{
  "experts_per_token": 1,
  "moe_layers": [0, 1, 2, 3, 4, 5, 6, 7, 8, 9],
  "init_std_router": 0.0109,
  "norm_place": "pre",
  "qk_norm": false,
  "init_std_o": 0.00738,
  "lr_head": 0.00696,
  "schedule": "wsd",
  "batch_tokens": 65536
}
Below are experts of layer 2 (counted from 0) of a mixture-of-experts language model. Rows are named router (the router's row for the expert), gate (a neuron's input weights, with its number), up (a neuron's input weights, with its number) and show model dimensions 288-383. Each number is 128 + 24 x the weight over its row's rms, rounded and kept within 0 to 255. Numbers have three digits each.
After each expert's rows: "mostly gets" lists some tokens that are sent to it at least half of the time. This comes from a sample of Wikipedia text that the model never trained on.

# expert 6
router:121097127153140134147127129127085108120166118129138135084152128160126135104131092173149140135090120096155117098149098150088106094173125123150157144144132139148126143131075111156125122134141116112124104155134160141153128126163157125133106137143135121128111151127136122124125190076081155113
gate0:099143095115137114138119150138134107146159098114144139144119108152109154088129122163155116157179138136078126139109082146151114108126119119121124131112118146137173089128136121155095119134164118108145120139105102125137146160094094123135135087148117132120089140120129128166097158145126151146
up0:156112130137109126114144100107111133114075173112112131119133143096148114158161144101113154099049132124187129123139146118108136151143139122141137119159152132144094171108124149082166144126075152136110148145160114121103093093142150148122112128119130105139171096118154143091145114124117105131
gate1:164160128160171177138149128124102121135142116140097118155102122124141152104118113133152125117136099093188149144150124129171130079186146152102157126122127155103139138114112121137134130126124096109170150131148092129129146149116130112149137140159180130116121147129098110098089115103136131133
up1:086108137112061069146104117120131132108115138115130151119149160140096128133154134151116134150125177164093111111093134135093135180074089135133108120129133109154089115125120148121117131126137138159083098109112145116119136105103118123103131134114073138128141112113144139163160129143099114102
gate2:126106126078113098100132150190087139137113075117131121127128115157165109161082140145127171146140112108098159144091115130147136135082129132148106174128134142102111177158112097113083106119121138100106130086111118125089102078110102124107153121133112114122132142126090174155138116161155141123
up2:108140148137141160118112117068143129114119192118154125156152130111110137117135129126139059102090115158165114103160104128106134096172146091109152119145146109123125088092142188143146137135161112150142120140148140147153186161082141110139099129120114132117136124114169096133113122106138141119
gate3:122099108138130114122117095161134144117131117111118131142126137145152120095132102126164073127146124159095132118112157119101114102139095156105147108131124090125107135130141100155116171127163132164172177124130114139143124174149127145099111141173091157113139139140104149125092138118094086138
up3:113161124118126132144145142091121104146129117142123117128121113130112129157117157135096183126112132083171105168127108148194122144111159106143102148131133162140136127135108158122143076136091138081103070135129138103093107107134122130157155136088156116128120102128168095145149118155155156135
gate4:111123152141118167128097146092141142110128129122148076109131146137160095175122135118131147104105136174106102133139123098097144136102151133144146102123104139126140117130136142163132131128152121161134121112115129102157135139145129143136140134128083162090151135116133135140127088122141163168
up4:148151124132121081151136111177125102124136129134109148139126132133117157085112124125110116157141153098160149110127109145144125136160105118124101159159137095105121146132139115085160119130124139088106140151138115157135112113097129110139094108143172101161120134133099104109131144122113119090
gate5:159125143161111076106095134117146156099116135136100116109105126101167153086079136098125166142125083130097136074155148151149173113116110134171150128203141137147122153093174152120102143135119068155126141185109124117152119115157073101119127135117104106136137127112110179118096075151145105118
up5:100117118090153149122183111113116104152140135098121153159143156136135098177151110124140097096119156145150156182132101091100096132148138145097112106094107142107146141146117119150150103111162189121154149085143113145078135120094181170145116113113175155110112114094152132134140178106146141131
gate6:153132070130109151111152137122126101128115128146153165134118163095106132131170119142158090131124130126160120126099142148142151117089141094142150111158172133172157121130146164158097106177094148099110074100138144107068097137123128110138144115101144172095108128136153104097110120130126131124
up6:143134066123105138115170134111131098128125124152149167137128163095099121136166106140153085130127123122153114142102148163132143128092139082130145117157174123169151103122157165158097099167092144098120076108135166097078110144129118107132138127102146174095109127126150103094114120124124136117
gate7:109078114145135129113144097086145117153112114149088111114133128113147098137113156177160139137101114177133127134137158128081132174143137181108151141089123163138146121159077178145114131134105149134135143136104132164107149118079116102160123093118137093115128111135134164115134123155115136146
up7:136138102146132148095164094074152102113090104122078164133120086159132136117142139204161139123105125173132133152111126166143118158147144164130125117099125142121155146169120129156088161151095136116116168122109113141111166156100091116129156096072133136120118116129150156109117110124133117115
mostly gets: " Ol", " El", " Bal", " Ni", "á", " Kal"

# expert 0
router:123118141153164123126079148137097104139131113119160126115129119112073170137182103131127174105095109153144087142125135163123127128132193151149126130135113119140144106129132105104134136143128128113100113157140148142134104139104142144160094149114168137143147165126144080148101141145142136093
gate0:149081129116118127150084125055090123158140090158122102119076115074153099100141136104136124149131144109129146128164120128127143139155124128140086141169153105136098119091111140152140138132117142151117152111113096128158161114187135112135092116080168091116082128159141138133080092121125108095
up0:120157118133108120120166124168186128140151143078154174117190121156105148124080104167126103107137119130107109134074177133124106124104120110140167112093120142133162145143142132098135107136132106114157093129114129138129112160078117123106155133135094141135180147107134135161146184129130128150
gate1:093141076164157101128160116142138137137158119129147107105128124098138122122125092151109115105085114139145136131102121146135136120104105166141143150100146152171156121140084133138129132161105148181115091116114149159132115146111115123142172140136150161112134126121108183144160147125154126120
up1:083168101163100092152128140118126165159126124124176130117113110048157116117143113124130113094097107117142118127123127158135132115136083074127132126104136115162147111101131129139123155164091154143143108073138145154155164143108102116130137155119136154113137108161132125142121143127139112135
gate2:175098131146154140181135063153092121126115116125145148136161145120122177126108136135110124132089080132140117115115175119130148145156126089171161128108170124091157128174123091160127087131112157102108134122172113145089116124113111110111148149133099106143105139126145134135120132102093110091
up2:062106127148156084090132166097138121131143148111095117139100114142157099127139101127165110103147187141112137144147132107127099092105132140084096105104121141171101170061136169084147136127168116136154130157107130120167183102134141109122084117117119118106118120119126126089110160145156159140
gate3:136171082120149145141152097130126114105173130160083149101118161094135119097093083134093129138102121120088151045163126139113138125139118133102132118139156152126089135166120139126101099164143093095101121101173081120117105121156099058144122111148120087139105153131113130110090109062115158110
up3:137097176130113114130114157108145141168074109104154129165138103166136157160136180121170125119143154131180106188098125125122140145124132108134123143114109125126147122117115134106154144126113162124173137152087154130174150139124157183128143128108154172130157091140149130154146100177136097141
gate4:121139120140123107122121097101124145153140119139119121129163125110133125131113102139110169144104128124097150125130123158098128106126179142146121134121171148141144176142105141105112147139134138142140107116197131145145129129148122111120120141095147108114116153108063044077139148141144127122
up4:162123116120116108097131145138129150137157159174138108142128127065121162165100119176096145177107111081122154138096157170108147112117175163134130126144106132134183115174120157114104135149172151138087101103135133138121134117102148139112118128103141128096098133124124101116152103133144147115
gate5:120132069109134153103144199089100156135150151110151151083146153078120187087140134075143147138158112135144141173129152141111090101067135129141153122113135164116123145126117120118129128133129088207104123131132155138137117146083152138158198133144124141118126143100126098158104127081134116116
up5:157165135089126096126105110086134109078120136106096092114152090116123129143104147120130090134077124111160132097148110115165137113122082104123112111130133084137102126129148121118128172114116139103138122098069115135143132130146121143133106055115157069124171081144107128119151136097140100090
gate6:148137150134112131132188118136157098086097145113155113137130143109159085101159085132148118129127121116127139114112095150127068097140142188161150150150120113129147086130145135102114119108147149110164141133134119108122094136129149092148132142150137104141107125144134119129127148123150121110
up6:167113149103094121165117140114090117111162086125127161146156108137113159054104123162114151159152142131117114166125136102126143111136089167137105097119125144120133101141132094129109147109123096159173114144081145053085154145175120150113106140109138149150079131108123140123184141087145162144
gate7:136118143090132140094116126167149118139115152129134140106134119123136099125179154136118123174144154141109107134104071107153116102135139154172127119127108102132165126140128153133142166125129110139139153155124124104130104154150120120145149129155149118159174084125142135144177154200155157137
up7:137114109178115116114149103226121080153118129137094122108112154142121163118124113097092102126104164148089153115128132164148109123140152102149110144133145100141111145124142127149133201100170111170147112132144098150170130170122103161131152104132143168125109137146123159154173123055133099130
mostly gets: " said", " located", " married", " father", " work", " died"

# expert 3
router:133142127155155148150089144125115121111169077121169139166140146131124137085171135135131199078090124135142086100087110139145098120124164138119144133119130144128122131144155111151155108111124164127151085156127119126131150143123150152114132155112136095165121144125138145124108148117103143133
gate0:161113084139182142177123150107128102134133116144086145145135139153112084122127131105136144123144037137103137100143142133131156122159140119148133097119143129156124141148106128127162073177115144128144136131128149219133110104121153131126171125139118142146136111114163089082104163149130127113
up0:158103083150174144180138151107114109174107124131074140132124145158125085132086117140139103136151047088117099113130172154144161136156124122135135144123143109168133127168094136123153126153089150091132118126111173197123110130126172094158163151123099141103089126062124101124147148134152092144
gate1:129172136086137129140117099126157153103099125152122086111125169099139157132105123173131111154156117134131117179151122112123133083162142171113122076163109128141116154168108145099097099124157128148139158094103139107141122116117131129122148100164142150091129093117143156104127087118106119122
up1:139128140149115138122121125134087149156168102140126096079124119115108111126136114158152113090161120130146114115090106122173125153159108113151142141088146116126148139076144118138161125105099152102126112137101107156128163118104186152112171099133121137131131139138134135125122165118139142160
gate2:080173111122134084133100123162133138122099104174138087118150104151132126153181185119107133130113095076114121127124144137141113138135116079137106145216140122147118130096069165144140141106127107109096129131167136163130173143135145103168157120140169107130151123141126100134157156146143127131
up2:111150083159158053142120110129134171127099107160111114157159135162156119111147175121131126121147117087134115157134085134155105159113113104148101161152138130133115121113092179145125129144132108123103144099194146141178136092146137100124140121126120059171166135195152105145131120155125127084
gate3:107123136094152129138113107146095173116119140095147131126132129132099073140082144103094163131116122147151110122134107075101120097117122162143122114082127120091139159158183151144126100175075138081129151123109147086124122121141101113131122121136112147177143123146136135113162118157116106145
up3:176190144133090068147146119129154097146142117118151144134118113130169172131125132129148104156126127139085101181109131140160145156157161124081143147135128128173129081111074117111158140113142118172125150143115141147153171132088151143133145091138094120095138157136139132172143126152169127120
gate4:119116148170153130125082129132132152139107178168157105150154131099168131104098108091166174111121112130158144132111133105135067123150118110140129114162136147094129145118081111141121108136159142183180138093144120113138128108116111110159186148134113107145105140149142117159151107102169142135
up4:134143102092109115127165149131143098130154083076088147107099130148111128141162160187113108139120110127128109129143127159125190139103151137088128138092112085149127114156174130128113140097113111094090113152104122161108132160139152131099078096109134159105139124117116151107111157151099108103
gate5:141109139183153108141114114108133108130107124132131143108125121104129137131152136099125117113140141115131122103178135117170149150101103141102158182100124144141097118143142110111130131117137147148172114169116155120115132082151155163167117154165076097132147124081186119160104166134169135127
up5:103127106122133173121115119130166092103177123084102100131115125158161113118149134110082124128111100127134129131143135104132111138095119175136140134098160132084168127114165107158132168121096158142092096128130100110175138135145093104144117139103130085159163139074118097123153124161119119081
gate6:168138095143131099161145117141147110130149133176151167101120073186151123132097105121104093116130135094128147135138098164154109128102139088141141085144170102158101094095103094118097145122150091141129101127133141113143128107129125171103127104131128122087147173131091136118124149118130157116
up6:127125173116117154145140143113089151135081128112102127142116107096080137143140177150140164123138163112154119156154173139097154152156140085122073123136104081139090093104111112163139129151104139149135098146118107112142109142164104105122129090087108176111148111103162137159118121126134130138
gate7:124130090110171150134137103109181135155135116105115127141130162118159104142169135121114090116098112146144116145131104136149112138144156126162121100104140118110110117132111156136126071153144119078093087181142114137157128107157102136091138129127156143142142154124135137093103133122091082145
up7:122121095124146097115140089174139119130113148092148154140118146103127128103140083123106100121119158135116128184160134155196136135172112146144129154147161151163116130103145128116086102124114135089118142152153096122154089151099140135091106131157146127093140116128123115097119132115142105128
mostly gets: ",", ".", " and", "),", ").", "\"."

# expert 4
router:152122105131124131139145151108095128127149129091135138128156141142115146130155145150134125163108150152128149136097139119133098082127137122184171111106156177127151122132161132138160144164148144156113111190099121128119160128153118133163104082115121147100122150121130138101102133099140135132
gate0:159120133107112127160135148167118125117091162088137129112112103136125124130112116128177132143117128125160131167114129139116128128155122154131174127158133104108113128193157137109140157095166102116102157096097136157116148113127115152136159102139106119118094127113144154141118142152154095145
up0:115161160162130132121117111094114137144181125142089121124133088142106104146126123149084152114101102139104101099152127093106145092090128101130079155097129173137159120061113131125110108162078118131166135148173129103138126130140134095128134117139172111131152132135112104123143095094111128112
gate1:148149117100098141101139130132095126109117175120180126142086122108123118157124091152105108150130091106110177103108096146130098138129127133133141116197127164100145157143123133102107109122130104125154075122129133095124141097127137165123142136142097153152119099127115068101106112168133112153
up1:094121120140150112080121135156157168158138113091122111155156126116124149117157156113135113112112128123109126142129141137152103169134149139152151135080108120127123110175133161149121118165144133129125172125115098152106149144165132093124149107153122102086114109109189139123150148087107137110
gate2:133158128129126123117163170142141105124125105133131155125105157134104154113116142155088102092127135112155120130083139116127135156130135123132149140086142119100134172124115144117100111110141118129142158163155112118172155134107098143160090179128159154159151123145157114105153176116113126091
up2:106105145113135159122101080117128177096101124151104104176105123106164110153146117133153103123119099133150124086111096128134134170144089122136124104127134119138125161149114130135138145146133154127124120107105135098146153134161147156077131134117064162134115156123130089121115129125162083139
gate3:181140112129117150123141136137156127071130119153087117130135113130132100149107118117081131091109088100147142106171132113162125083132131132131108094132115180116104096170135159111123125093121148136162089122135116134144153124152136158104157110111109137099126099154161111136147138154140166120
up3:154112131145181130119108153096138151160146071153137092131097145118150116133134139094123109065119125119125163139149143180118141096160131138131158124124163130184144112150119176118125107131135126117141119131112148158095156136170112124142122113135098134151155073110126100119113128122100175114
gate4:095116110125117157162102115104129124086134143139164117156133103148103125149082125103118144121109101134123086074167126140210118155134151131107113129085140126154182100115153159147139138134127126125095128167128139123093125159147114119116136158124154145147116129140119123132133141102086122144
up4:079113096170097131116132119142110109156110151127162105143108146117133092164114158124120139154089138138149114103158090125131122169157142137135118090125151163161163141131133165154125163145123136092073162129095103165120092087113131102082140160135167156106165103113166145149128173145164149149
gate5:138163149114121130130131144152127107134141130132138138163146088118127123175090125162125120119117105127157168146114100167125129200094149075191160134142110147122130108102160153106135172106102165125114121196111173084127172125095129157118101136135142146130123105115174148096125112101145146144
up5:109110134146131110115087083109154157123096118120142098094103136165165109083168130098099148099127140152123126115106110099098143158158083160073112114127127106134115153124130110138112103157121107137129161094142050146088049156110097117149150112122131118124162151124103126154116156133112110126
gate6:126153118148140143150117096164082112116151064155109170096130132109104109140106084162168117131094148083138095146133113163074112114141138100140136148101098150126113113113128102145146143135146122076115112129119098111097125118143146094163127134131098137131098108160150104089084081143120159071
up6:143160095107105128128104109139168113139114094158119125126123108116106133121115138119143123134108116074147099130114125094100128122143122133123130147104117160127107167149172139143101138097147117102124128140126105073125172148129124149143173088153112139145163141139151131114103133149114132139
gate7:129117149131134130108135142129130112136153147130129121106116115097132104125179135175141102102083125140140131123122078101113105166143116140116110118124118124136125162074070170160097140133105174081168159149131131126116098168129121081129125146106129077135108095149083106120107124132113171074
up7:109130153122071111114145150132156121124165153121142148127149097110113104083133147178136123130112119112118118122142130103107124167167114139131135086128123115177145164074092150131135167137146137109136158102120092111095115163112096119125109165072126119131116098121113114120099106114142159092
mostly gets: "\n", " \"", "==", "===", " ===", "===="

# expert 5
router:067155131109134137116093107101148127124114129115148131166126120118140129131175109154110134104138117136090091114131139130062170132135148156124118101146113108146129113115118165086158093129113172097102128146131117139147137129103133130142119147130111112114113161124142131135126116164146133102
gate0:141180102094131134161179107142132123140132137154102144123141118131112133167106134136101079106092113146116090173104115124157114158089166102125117114134152101178112127113156088164105150124152170160120083058123125125113157126099097143129099114125132142124104120124169116155100125098138098138
up0:125076128145119145098085164101123140089145104123140131116135158107180103118142116133150169145117159138140158131135149124083135111168134130145127136118141151079144154096112164104156128121114084096138164209130125129154091138194156137137162144154129132123122156098131111136129079134125151105
gate1:119121160132122090136129175100144117121108141086123113127152093105167158152146143120157106136110149165131152157114148102124170104092123133168098099122101137139145099114174114137128163118123135106132138103135146106174112106141127140099130096102110111140098145151144141113159107149172054106
up1:108125196141110101138129141165153122123109140110137122125155134135143151159186129121155118160089153160106153137098139121148155073083124132164107146122086086138111118125147116131117128143117151108150086145143124116178111114124157127122132088117121151133117127125103140114183118166140109150
gate2:102140127169121147100108118199147141155068117107087086130133139149099105179124092132086141157147125140099087106137188081123115162127089147099142111132108129080169131109130109126104134151123148118127151140197144136074101132092162076124104138139141150107178144141112138124122110144133146140
up2:085111135156151120113125122147137127171092153093086089104119190160141108130094135127082113151127093153134114114135192105103137144137111143114129089125112132099131091109159101143136097138106100110092126139143153112120122122146127104124116147081148132123166126101126122090109121145138173173
gate3:132109130115147115135136107085160131092093116147088142105120159106135129151143150142126139109138172176138163121136145129150109139122133140124136136105150155133150113143127162155128083134106111146091121141144109156076153152145077143104158075093095139069117119140089162150106142136110123086
up3:122146132128147120138143121115147147119094142130103116119108142097130137137170144157116175088109142172141151128124148120135082113111110152144141122113166147121144138176136131155133082161122092170065128126133139163090139121124093116112152111090103114088103124154115143138172138189135135110
gate4:075141149142124100121100184109078142113183129131138143140149101122119139163109124149135154147146122134154125137146085145115118097123124125111133125106141104126124114130145132177085136090144145125137141143120166172149142132124158136158145168107138131136156130145145125108148166105160108133
up4:193116101100130168137153072129176126138079120122127115108109144152136111102168140119134102094109133125097124124132162108133149153131124113152134145165120150135131131115129144108190102186102106108118118135143097100113108128124114097107102077132138135091096102106125122149089108158107145138
gate5:165137157100152166157104115143117139121113132127129098160126129119123132161110100118133149156118139122087133145141117134117146108191124130105124149104175104065149091115110103123155163107142126132100118121137138133179101176106129109114155121156097131116111144123120127161124113095172092129
up5:177144139115132142161130113118127133127116152128119118151141157136097122166122118079141157149115120132118125173141128115099121126188132138080141156117182142059123098140111112117141181108139135119096122136141149114175125181136119116107192128150094132121121153124133134158113132100140112136
gate6:105146126155136108154123168122059116117103143129090129145155123136098133135069096117126140083139126163099139116147170087162108142119151158122104136110127149144126167161106099117130109182123162145119152143135162154097104098113116184085136132121081157157145118089124167155156117104084106121
up6:117159110151147071114083171138108145116125150125071129139154126097117136120106118109141173102156137128106108110151123094143148089120122137112119129120103128137087147130120132142111117132100142139137087108126143085125120096157117115082119113129078125142116110111085155130161122118110082109
gate7:177157101077122117128134124122141088100135162118102126145110143124158141117125142127148110075154137152116106135118141135115105115162127153145121151134121143152097107159106126156084143094125115145131157092126111160164125108104122087141168081116117156108179123105104130076130108112150110159
up7:100121171164157096130123146135119114118108122123158143108092085144139141156156119120129126129144155148108135139173125151136105118129125146125114121098116107069131110136148159108146140163102134116146179171167131128136145125123100160078138151081128128101100110123076167191146119131119114120
mostly gets: "1", "2", "3", " Votes", "4", "6"

# expert 7
router:062172083111092137130119121158090124149125101161141148131119118112111126094164096162098164133153125121083138086113129139126135141110108147100144138172092121122159149142091113141135152149121129132099130116098158115106114101092139132161129109148133074122099146118106127137128172083114111124
gate0:099094147109151141122150108115177137168120145091077171096144112144131149107173071132132157143119128091133134102100109160096140123155123136136110139119111141080099167159144117163134099107086096161088154090087140127147088111092132091141083114108147102128129131102146124155095168131157124119
up0:139099158148120110115125113100131091139122203153118173123121112151108194103138088117132169133114140072146117142161141169144131152142110148132108140094112132141087140121134097130092135097084154112111141112146128159135144176125120116113135131119093120128135137077147143158116164108194130085
gate1:108145076101104114137174114108134099119099126146116084072109130127124088140132130136118143142117143149088123131167042152135146167112104098163113103152099140105094122101178124149115101122138129187121125118127131121098153151107113120115129111092097126129174131148105072122105163108125128094
up1:139120148152128156115093153106125168126139125093114165188112127111138149098111123103140116118130132127166146136105201102126131099133152141086156126082130115141148135125093107117133157116089109108133141143123136130131080112117137124127136127178137124118083127090160199117160093159145135154
gate2:178151088128135082141124104156127151132152151088081123156121097098148109191120156126096140094174099127098118116152092099145140135149138155144135101160136175110099099093080139128127158176102165145186110095115177096122148108135113151117124106158165102143115127156135126119136130113116144100
up2:166143097125128076150118102166132173144151136090070114150104088105146132144121153132111137088176088126081117121152083075141137132134138154151148117136132154112090107087100164135129155176107155142178104089121168130112136090134119147119119110148153103129136122144142130132143119117114146101
gate3:102150134118105123154116144161110135111135105101108099122134151069130148160101119084108161084153133144123084152112113122123101114123130131121123123127119128147102100111119101115086137105078106126122093124148141117070106128161125108131073132135113129081096141137126116115157180163109138116
up3:096119129151135143139153099154135103096178091134115106119129137073120101133088123104124099117088098142108065155127114105125087137124153130132086105158128139150179118145102148148103125114086093143131119129129143154088129147181129129103100153150125124119078118165170109133114168165134111138
gate4:165093129141141127112163119154124128112159138136126177153152106130116102158101110114125161116147109156135085117116152092121151084119112130103144122102150138086082098152134128143147087117119104128113115118132139081117143052138109119169127131112160101131113124146070145127140132116076170111
up4:146123121134160163105182113126111116124135169130112175150131107129118086130122116133114154128154101137152081124107156089135121134079130144123128134113103148083055070166136119113126096143119095115092112133133113085111114061153113126114147112135152136104098157135104131121110116127097167153
gate5:149148102130135072095115134106144146126154128150130144167194116115099119140085140141119129164129139147117136110107131151116092119136066142119091088127096134115174089166145114134097150128175104117170097161148098109143192141131106096133148122114086182130112109110149094133140159111125085123
up5:127131150096137088079097122156161152092092139141133141154160134123120109138112132138111150143133163128091144142102163124122108135158075138078086084146143129113162119146134120125069128125135111098163121135135113148136177131104062115133146148140105121153136131149136150145127159100116108152
gate6:109133109140131146132164184166077116146094083143120129104124113171126137128157160132101141105099114143151111117144141120142120133106149125122145147118115148131093101127176116138116108155113126172110100130137122172155077127115163171156123147144172127151148148117172122134094146147151071141
up6:099136139161128154113159156132078120161111096187111113120104094165153134139147172137134123129137158104099116109139160116125113120086148131145141109135129111140115112131180122155105087113142095149138111137164120156138110114116122162124124126160152113158127127117151133102119168125154077150
gate7:124117094115137107148137118165115144124159108188160112135115140090139125146143117148119136127077079147104102140109114096119153139132147098171137181114109141136174123110102092148132138110174082124135088109114124112115097162126114144156117105121152133135128121183195105139134076118115166086
up7:076146147154118155106147174112150123125130095108135141104137141161136100145122117159175115129092148132116121143131158163149133120145127109131138149119093095153106167088136093148136080150111149159091146134150108136135159138148174077109121145149103101088110129124111160112115159128144133121
mostly gets: " its", " whe", " a", "mathbb", " large", " Binomi"

# expert 2
router:085136074139099097169119133122066133133152098159135131115114160114108141126174115178130152122090142134094125111132199132120123125097126156143152147143100119123121140114108144155140146140097153155074101124088140140090099100103122122165124111138115093101120169114132115111132150110111141111
gate0:136118098125099133143136142127142133100122135155151102138137136151110112104120140155127125106140129110162155130128112153140134178099127138128155095141119145170126126123093067159129116176120150158090121074119088134129118086068129126099095072137119122126161145126118111126088119103165141139
up0:135148145102109107132089146117145146124144125156158123141128132104113099127112127153145143138141133154153161163130087103091165148103125121119137092181072127157118115145096069127130150151141154147137151112134090141148146149095119132128088127121114120116157139102089132117093113105150163117
gate1:144107126099135108143167119148133109110131154100130110134119165130145133128148138095114112147149086113137140134137114143123100158102131105121148126138119150108179136098123129129164152166116171133157098090100108110134094149169119104138109143129101077084168078168123121128104142124132135098
up1:150123121107146141115155146089151175150105085090154141142134131120094172136110138145113141138130111121100154119176110160159092110132120084122169102143088162115102112093146141136141133138108130127128115123078122118151148129164119056160135135137096135139150135148115114170111130161123168109
gate2:099098138126114158155150167134123130130095130135174163110150125128113123124149145122149124105142123118101120105155125134122126148123135169114139126104121130158122186085138152140143106167087117119166123136127108138125143138123143093144140121171099139105113148065156080148078127153134141133
up2:160146126136144109107107077144155126136157112139088090130126113132136132119103114140108149169104115136144140139111145121123124101117130092133102116175142119112124076163109112106121141091161153150113124109132166125134108118139099156122118128097169105151144114184105164110173107098116123117
gate3:131130111115109141118095127108111153120150128152127127110110146099169157156121156170138163120137072123118129137142128178122133126110132088107146154153126083150142146101132132138069121096113124174076173142099121135131142167142071104109115147117102108122128142149111123151133141119142124154
up3:141120155148153138121162156108138127126095136102128125128137085167084119104148101102097105128106151101133123124135135082144128123126106174164116097108145167102092141183134121124170121179155147091148129115135123106112139114103149154162136136140162163148129118128133118091132102114090126107
gate4:136132141146108114150139155100131128127135150112128154127169148112143115115144085138159154141099106129145166092114099134108107096117133147137121118143101116181166164168173155159145098128179141128164144143140145129161148122099123151158123150113123154097088152116126144126088139143113160102
up4:104111101108181140103121130129080136138147097135129142123110101146128121138143131110113101120132170106122119160120133133110145141150147136100139100119140141101114148104078093128149149118115163118077097095123113149108124140142115113125149104132181103118177128117092097130177100134147117157
gate5:108186144126137158131111129099107116125118114105141100089143143129109138165111171138151155123177106099152134110132105127185166151135158166115086115153123155127103139152137128129105117144121144142089111157142100125143140093089114153129109118152160128145113075144150134105126124149138161137
up5:096154142165143152111138106096083105142120114121146103096142167112114133152138183143124158125144123112145139133117127121159164127145133169115092107138136157135112127159159113144108115146122156137083115142155081144139116125099115135140118083171145099149100086143126155112113124146152159138
gate6:102139123135135131115148113134172126151111113158114088106101144137135179156086092132130106099152112120106070093135109117096156099146100109120142162142097143165144108134146162145121119146102107129085143123163127139116125143091119107135118137180147138102120116158140141115118095131136103137
up6:134138106143084153148106121140136138136130105125130132149140086145124102092150171095132141122078115132122099103161128105156102115126140113106112137147098113097120141105132107121157078163108137120148103081177145123092126168160160155096126134110182099127093154092118109122092188128090134082
gate7:112137108104153101118110107102149114151114090135154096126186166153152115129071157117134136134140130083100126108132139159149093156096133150154131126143120116113164124167115136095134132134094095131158094158120116139130137109111112080144147099134149114109127119112172128156139118133101160155
up7:079122141092084135126073106180105148159130134148134103122197132138125130123082094149111122144150114113111158078166129157153110126132123170172147152160121117088139143155133081110105147112140123122147108138107120110103153150135158095117116115131145120168140126140161107131140113086104135139
mostly gets: " James", " George", " River", " Mike", " Jones", " Lee"

# expert 1
router:120090148088139101156114167079112121118133166076149138167101123157157145073161123107126122086118145158130121150115131104100131110124125090102106095119128152127114078106116123061150110102133135120149130132060159139150128140142112155144107152095112138142137126138118141151138128150132116166
gate0:102132110123137130139125171158139122158087131095165087151127120163115168131128085155124116157133132130136105086156114154146096139079164156112159164138142164084127090136113152158142102147163082101136170163136115180109128135106126145137159153144118141101155135137105164105165136152106139146
up0:119118122140083109176138159121190126111127155117131119125116123124111128158139131152153128147140107110131150131137111157108098127139107172146166143116151102162101152104118167171105175123138142117101135172123147164153052145088122133144103141153090117121142138124134118148151106113114109108
gate1:137061154135142125137131155128138154138133109148123128127115157135151138149116166114091123127168104110154132115133142113128155172141168138144125111167145125088122128170159130144094130158168135129098149103123128123107093121142158150154146137128143116129138097127091141128132098147160130140
up1:135112122110110134098147138092125126141124126162132109106140126131153145117109149117126167120158157135159141104138136166099121103142123136100099157112121121154146148123156141148106131133140126116152185167125102137137095121140130123143157084130118124127164115149111139123164091157070124109
gate2:134122087159098106157141106128123111160131146155165106113103117119135121151159131089123142158119115135151160137112120143141137119090102128147100126116217171115220101116148156127147138131103174115153102100121127146125123115082144151163126110110122103123143131105138153088116104126160080118
up2:132097105132084118156135086119094117142093147173155105157124126133111117140138126102132155170151124161136159142116141142111139138116129116147112125096204143124198099098127151121187127128114166112136110080119136132149119105108159149135120138111120091090131105136137135105125099123157080107
gate3:122129121129153099149154121095143124115143074118091124143111137158135128138110145137119100153141159107119163173125108108125154130102107171123145164109122161147133145130080188109127163081127105166104151102143135110097162119152107158125113099133116102116084118112149147110117126146123110120
up3:127146126134153133129136113098146091140149095126090137147089135156127117126132156134099122150098146142120166159130114132126151142136110153103137168139098149124152152160092167118124136087112122159097149099108111139090143118164111131121087092130125112141072114096149152128112100162117081102
gate4:151142099154110103166176150133112124133182144116178141062139105119165098148134126147145154105140090169099130202114121110128101080149073133112109140151124137140141136126128123106163143117140131098109136163091191108133143148125135136135072145115109137114103129118128142169123101110125114093
up4:140153125143122082177175144133102129113189152113160149070149133151137084151136125155129164121133083146115121213112120101136139089139078124101116144158117145127129118140130116100151130107135120097114146163076179110128129155110135123129092151127111140114120136097134154183130099099094133121
gate5:129038118122154152169113135134127141081137144107139121105169114174142122116110123130138094116155124157114145145124073102107125122111162134123088109161103158147119073135110160071138117153142166127117130089128100153122096115131152178099105082147108086151150135126102137103100134136155144110
up5:166099136125116167173109136138130156100108122095137128118133096185150121123133119126115103096168093167105163133106083119099126105091155149132099125174094146136127086141139157097121118150140152130107143111130062163126097105126169175114119081138123076142188177126105137093113127143155119125
gate6:148151182103151094142153112119113155116139150183146113164148173142074173105159162117114126127113120121138101161107135125117107147114099126080124101157148160139118124078077128161123110123087113079117113145086141181121158171144132082105169127145094178116110121130120128179153131123123136130
up6:115081092143148165141087110126130093138159125113142154159135094108154104132112139117139168158126149150139129128112125125153137116095107150128141091134117154126143158125130123105133113143193128140130107106113109103125128149174122144122128092124155144142133080107116164091136100090069104114
gate7:106117136155127159171138144130138148159114136115117124146158148098129090160081169124135123156137113137120149102119174098125116137095140139105141132162099114116084132137129146148182094100135125145111099103095112152106106142103134138087116141103125152119140135126153088136130108158115109131
up7:148142159083113091095104106101119094133159129149153144104093120152139162107168071142104130091089123145141112163117090171138120099170118124128120126093138153117183150108119118114092148152122150089142134162158107094144156107153113134155135116160134096131126109140118121116112137085165133115
mostly gets: " league", " football", " NFL", " Majority", " mid", " Bowl"